Below are experts of layer 4 (counted from 0) of a mixture-of-experts language model. Rows are named router (the router's row for the expert), gate (a neuron's input weights, with its number), up (a neuron's input weights, with its number), down (a neuron's output weights, with its number) and show model dimensions 0-255. Each number is 128 + 32 x the weight over its row's rms, rounded and kept within 0 to 255. Numbers have three digits each.
After each expert's rows: a language model's description of what the expert responds to. This comes from a sample of Wikipedia text that the model never trained on.

# expert 25
router:169148139132132028115102128145123142171092102131147123131096109159150163136115125127037177111157153143063175082133129148152152136121204140144145136152077159128078156160168140103139154115110143183186132184123158107147148144060128083135136094078101133123101090121142144133186110108172106124096072099181102109064129134103123150127106138163105090102079158136127114110139144142106089140090123124079083105129110103099109129112146106101133116148163116107169169122153137192061157116128115167142138083115121113109154125117104121183109123090100110193058116117097136105100077076174097132109142129190122048152148097100112040116092138110102127071070128098181095136125188078080102141124087116191122133151168066124091164134152125132194121086162154164102143174154122086146060125133087
gate0:115111163147156125136105175206142132116168122104180137139146121191087065102159163125121127125135131091142152108079127104166138113148131083144135099144104136115143163124131110161144028181059100167129068092125127131099181142142122148129104123120133130105085112117052138111142086146110116140135161068091120095181117133120151114176128122127139151100157090127140150129082144137141161156062158162136146152129085083112152099115075120124166181125140104158087153124160089113108167135131170156103139135083129145127154133097146130117121151151136140164063225121094120092094084128125076195108201118126135142222159131023105075110166157187093147146064141113146123127088116158149155130163128194153071191181118123106113117066160137132152177109143137193167100175103116068104113150107122
up0:108071112111106241159137089153111128087079139131106106122137133124107179130133153164141071165177115124110152125125138119146158111191112185117142133097150140135151049142099155130165161158153134093147134079160194169129041148181084172162102115124134115111118102142190087071138135093153136106140098160125153115123116121128127124077092082120175133154143189106093139118093126128114091131151170112162208090104133155147120170144160133130142131154100159081121090055101164172100093160136131131137116166197115117127135105134115093123137170116140075126195126131127113149156118135133141139156016130137084144075184123166137130155176147072119136108208172164164131102154173169144120065093108071105137087160136145086151207122123151139096106147085169091114100154158124126128146120064118
down0:104088092088129137127109131138135144161062066155109119107104094095105066086116112156049110111136121144132155153146196113078122099110071168085128099097139096102140107125104073133231119108158125110154126118110122135128168086086191111167101122122088193104079154111145088151137146111101149100139103128121149076092121111169130123129076103130127135180186158204105097126146082094182090091123093150070110166118170142151145087130108147113106134054129138096126204192098145135167177134139141124100103076117160186147153081098110142158139056140140135140108087136090118109088175151135097128126129141107109144133139152122139113154088180172140086149160127115157205061159121180116162132163045164105094140057114125130149094087044159166143122099134096141141099108139167147104128141118124
Description: Music tracks and times

# expert 62
router:138121103118146106136093157115103130165130141144139093093151099177106107145117161125045189128114134144141162090111126106123171165120174109166135124119104176073120082104122184099117112132125188153183115149124141044100151123109117071179140096121094158165073092133098143139183157070191105159156149079133119116119124105099135170130132148110096072096115138149118111129135099178046067118116153090074097056150066132161109192092161124088088147094137102141100140141199159179104157105150148115089135099114112139112093108116182153191131091094124098233090102129075168111087113117191096109086152104123148067178165106122132102117146213151127149156120125090182117131150210103101147144086142084147132145121121130112119122113097139152191155135108167143120126182120117122110108124113090
gate1:114110135138131122085157084157105163124103156119090073092140121098075150152098129115139150095097170173149139183092140130070062108022152122107132116110114102145102142148144094091142097086125171165127148157126100104136110157136172151104109091137048118159136111099122099129161147139127168132106105145167095077130134149080142121108125152117109090108132162110121145141117117067162088107105116167185140107128066157110137104107186117177120175105118169180203148105123130154114179102084140129106146109091130101091112119106133105152105127122163129166148127084142159044117094175149146136120152120193108111087061136178208117134079124123147103144099151050169094123126130044083107117098070168154084055149050144154148189123124121131133151081140093122148076137158133198089112145200125
up1:106106114110118100128102121139116132119162151156154118117126103173126092169101093106086155113186133127204171104111219114153153156158187121088114123129180107133142143160067150183085130164119128101102100104137144157135095089121117201130089111112138148154133154138092138126121174097125136150128126082148151054195153128136166168198109122102066149125089129134119127155121158125122142128084138148207123101093085114118103108156134147124126140158120108202157133119139097202130105113120102131105149097132044136150106108125179157151166114129154115109123074230128145150093226170095126174099062137116181118116163173159117160065085102120156135122126119135131092111097147126103145127179207086139163090136162114129073191094190131185134152173172161112121182131145071101099164115123112
down1:150139159121165144089120119095163140139124081188125133090110099135143142122198143169129140111143184142147111093102133117088182124138119074168080118135160114072131136102163146186123147187129097099151179135129120117090087075156180171114157181084123101086126167134112084131148137104113067100135165163098131126131123085106131156170132106120111116132128076106173045143101167146176166105088168124173071110149097172183119154159125096117051148104145112084110093113133164121156102168149103156110109129118131121164131175121104150109129076170176079181190081120082127181119148191113107162153152117150129121186149135164158080175072164096178117112133132142138141090101151117078137144176142143071124113140148137167110142049176054051186126133109142140107150088046143079145154107123112
Description: Possessive apostrophes and date digits

# expert 54
router:144158169162138144095079110179108191192121107118104081074109137152094130088119147141039136148175147120094085135141136065063140123131181127107106151084074165080116141153124112122115153109096155227176117181109135133122133094125127097161147111088113154107076119132163132136181108147147109149158083135136071157156148131107142148107092081140123107099129151116144116156157138120090110088109127124139140093160053175150126149135118102122139103101166109085096077131167130146106144094134154102167125152064122121117137160133166172205128117106128105176113171068112159077118109160173106092144128141168141127159120175048157078161091164167114201161076155140136043109146188119108146148111088116119099072170150052135147158159095103095159206108126166120122092133151131089122171121110091
gate1:109079186124132142125114163060147155146174131139162139062080095141130099155160166123134107063187161188116157094133035113108155096145163115120133144130132108127121163148104161080156150166078148092138155169108106131165110074163143167158180121095142137080031115174116172121151126125128096153144121150117076132109134097080138164111060101137105115131114110117128115093142135167117121179102130105115157087145152133148078085197075188124156138100124151166106083149126111132094157095111119136106126052151162224141116099164109147133153144105077115095054139149025137087160107114185110116082137172107111153147124135113100114185103138139139162128098129168169098097104153172109151146112101114139133087151068062151131120155124078125132174129153159140070131100184139131143149173156077
up1:111141128138116133134123136064156102127222149108135173087154081099129092086133162147127137047143122110124168100080167084108153098126139151085108148082140124139145135135113116075182091177115149112145179125154149171146088089160105155130105116087132171109011103139132130143163080111112095156138123103144124090163110087103146154152103121136165137102104102131082147097135187097137151126101141117080128105133143144150068080139092133109122137142130150111097113163103112176068153105113069178087075070151154210083125053123120188161192139113143106078083115099134079130164080131147136130112154100133101199135136084142131166154071163169107135131121134134150117124092129138126152197126112132146102156166105124065147212173074108070130141160094113085083101146194137148132079117120081
down1:089129130119112093163159156119095041164094159126192146123088114133206146125118107137092152111113106122109152156167117100090134096108123084169131135116124171098129089134071117133182153148158177059074137104096139120166155080141156111129096150073155097101134115098128096126105114136150144107171109135103176154159096121100141159082124130104111114157143161124118041123099121165148108078160102104168126120125084140177170119093090159163186164182129140104164162165108093044115191166170103129163108103092130179212116151177120150111140083130088141127115193123113159092137096088190150183133145123108114128195112128161101147129082090141084077120158159119110129198122135122121103102082097132110116103158183133114080096127127188175142122089133071187127157091078137187140060146109158
Description: League table cells

# expert 61
router:171112120156116146152104129136158125157147126138104106098142090153127117142139127164057183095159157112134130103166179107113171178167185134126149129130093147119163144164124088130120171099164104204234140138107112097117132085092123085141144107129107101113075083109155155094203108084178108126114097161145099108112094143125150138122124086178096095126159134172148131117128132157114114073079094141105170105166086146152118142121157130099145104121166086111130112139117148171108141113162186145111117134098088161110114137080164100248149098031115103130072131102102142111145120081161100096128155134117136109184097137137149148147088188144120195185064152094138071145136248135095139155109139110127123128153113093087133180131135119111173155085117158135126095155166180130171065085119072
gate1:150108177179139108134118078118064157076156098124100181145110109135143095107119144065100118154128109134125144178159078153107178114146078154108150155069114106165110087155119133117128132126151102109176149096138076096173125120163070162148190159082123080127154134119110142151155103081097052104132095083160087184148106100101136109109182117118110091141182143139174149143119111115148168132136121128142133133202128186149128116149141107098162098136082109117114132188118135130105093185068167147124145161160120140063098100098132122112212111050124110134109083113106117130162152106152120117108099188065104151150151063134119123125094121101220127106124096074163151130153146095162160142127160127115110055168160061134084138145175088211127177142153110145103098122141047108070109132091100
up1:121123134179070054142115113138156154143138172112136150108092137145124134200145157110087133160089117128143167171165144102132150080129086114123160115106110104117061160188100092153097135164145120104117197091136132115141155163152082154150188187120104071113145188136077124128187105130136107128128108064149103181129118113149137144056168214113123157143134139125099125148121121123109149118121132131130127123171124122117113137166188132134090124108098119119172161090109115112161090176136100156074176112110090103136163110130112152169194158079106088199148132131165159135120142138158110160156095160155126129150145116137057135081100153114147134089132111123115155141108066006142109118138156078150125200150115102103097158160075074140119179147089021166087123210144103141083118124116083
down1:155165131145165118137111077160076106081131155119141139116122110120119077121115126103107174161123120156116110150141138099141165165188120136080163075120130120125148129167172113141098156109240124172150193142114150124222148115167120126095113104133152086098151148119128084147104123131138058133180169110125112158125159104109079157151120189124130078113142147061123093195203162120123124093129131144142119115166061100083091120140099113128182086139084093116127124125152131219102144125143143081139103152104170189049106112146151103112117131132136097131147175210099120101149177142109138146131149072121111081124135035108128101147151088182123093154087175087149125159102165105099110137113223112188126110136178112133085170117149122144167129158129117086122100163136104141063091121172094
Description: Digits in years

# expert 24
router:165127130171089099127092135172105185166165165134090072134074131134134168117140145123061179153124114112096112144165123099113166123128180131159125109085063165125129165144074089122118130098150140173192092168103067109068114071094110089193166088116095115124139159131168099130183136134113178185138117154160082128118121136159159147157091099196112083148074123113140104106167165145116134147123124092114119119178092189141119175135174089143185121135199115077143083129130152136121148092134146101181100109116119168107096105091170101183135082106105096166158156128060163157099118145140155077179140119140133120151096178121156125163156134161125149129082172145130119116146179095063155106081065098106165119135104084120078167165092110090204144076125120158137089136136126120133070125066077
gate0:125122073040117109179123142074132119100194092138094145114113062192125083097133104119075085126081136117210095152058136141172139185062151093149163157118084131140187184124145130126130127112145164095172114117112138153148177162145157128133175086142108091173099100065113119142141125115147144123181163160144128140135143091105145148155179189117110081151143122114137102149154110148091146154122091156162104140222109112124119161091146196113097170126128096122204143090121118082072156170116105133133149095089156125102109112117200129146092110132111117122159096097122197160131079165128172138103104060093143107136127100142162184141128136124130123152123053080145136145133139120128146079100132088098164196113112117102121162131148106111128042120141115150152122082154148123152070079149061
up0:099086134107115067106098108188101110125125078120168166168127146098171102139102101124136146099175114198111082114135184154139118118172105144182097158149142126141120104165112110132077158144103124092053128174137102143143136055165165172152140174107183196098091173115166103108143083098143161092138087131117137116180088155121130059136093107187193123094086116144150103138081120167193085144106105087099171153129133134096150079115070117132143120147118102155155100107132136150151099087116129130102096141168169074133131102168135129133084131051052130129113109110121093094086154071081130142120086132144144109105116115127089082199128185103138131054067092146156160159167141130129091110133127111118108103171148124073108129125185092180160135107150137144121043146182172106139143145084184
down0:098083139156067092123112106079137134145133116125098127120144139128158161152107191135164156205144138155133093147071119130106081132201110060123092088104149102084136139066129157082127124135137130081148210108158148144157135104061150121158190215050164091141163153105169111105143130125128138098138099102151082142138124068074134099141109094110153119129121134100034091081136177111118146139189085100120186115091084108146127083147006121116176161119136109108140086079141152171097129171094141145129185075137130074121183108130115122135116129114067158165027109112154131053106136090090102101086147190153159131156098147103123102125129118117136140132137143136122123150140129137089139099149166153098140144153171086128117074147154132103148127114149124140167137122155122142123068142112135
Description: Spaces before numbers, pronouns

# expert 49
router:158120143131135125099074145167108148196137179180111098131106102135122117135110134150056174089167121106153142102113102110124171143147199167142117096112083141137124143166136146096127138107138163176223124159133122123099161133118095113169188083119105113131118126132172099135177139110132124184144100122107103167110126103128152156130083152153088061110127125113194125121144132150106114146094127118096135076138037154182146151102164155106137116136169117108108119117115178156104111091129134070201145114098082146125085136112176125186141085118142076162102168127087175111127082145128105095152156130140151072164135176139140146164086168128103156083107128093147110102186217137008178142088090079118137117142112088125150146136117134134203131065177171190148098152164145085137137100151055
gate1:102102179104141141159137148082092094048170094161131142155161148123170127167167101107085120194152096148068146157154156137123188152143123128195027152121097128132087137092123124050174133161075155090206107125103149136077115056095163174195156109130119161146125079107143160108141133097105131140096167175151158123163144075153167180142136159141094173143069095042116100164078123126178170145109128116118090048139127160090091052130154095128112141157145104126127124177125133123103172119142173103111089151138083150102105126130157132153128111125152152153116071157109117142069112082211119167133107084138128138093110160142108146149132129169140158129140162114132150079144116143099085112138107117116183122106164133123085163113194122135143131127152113146071152135137058110138126096133189
up1:098108167030123097118121125125111110146144082157117133105137148122142094129153142085077147173141107182132151145168117145109165177134101089178126132139070130102109059100135135105106148115124142086098083140180169135160080108078164176178197124158122101167126054230135132123115155093114145119188126137182129085116132113165178134131125126162123057172167174093148110118134096109149140164081151096134173174126059141068048140128140074127068116152150089155124077066139145168154167089094129049126141134135087119154130136141123105102132137113137172129123128149133121108099173107090107172131106087153151130121112134148180125135072119143154124145179112106094153121148130141088067114163046082142095179106090158114118096153149160129137172095124160162075132093096064142102123109102177
down1:113134166155150193102169156120082126139109129162132128151154142122169147181125148159122129097147113146143156130126054083126106095143084118119075235017096126149064126085133150124088102079086170143115109092091135157096165106123091151151102120071120137092042114151137119127148170189160139095158124082140177097115087103121140119103156137121102070169140092069128127133108090133126148129118163109127167088059136152085144157139105186103108110104136119157121147101094137143148153150117143156147089116131079099129134167103115162112066109088114105121167177151171128069076102155149143164132107127127105145128113153150156151148065135109121140142121116100104196180236115116146072176151112100095151152083153102142159129146181073165150168161164182156154124192155188154097144122157129
Description: Space before numbers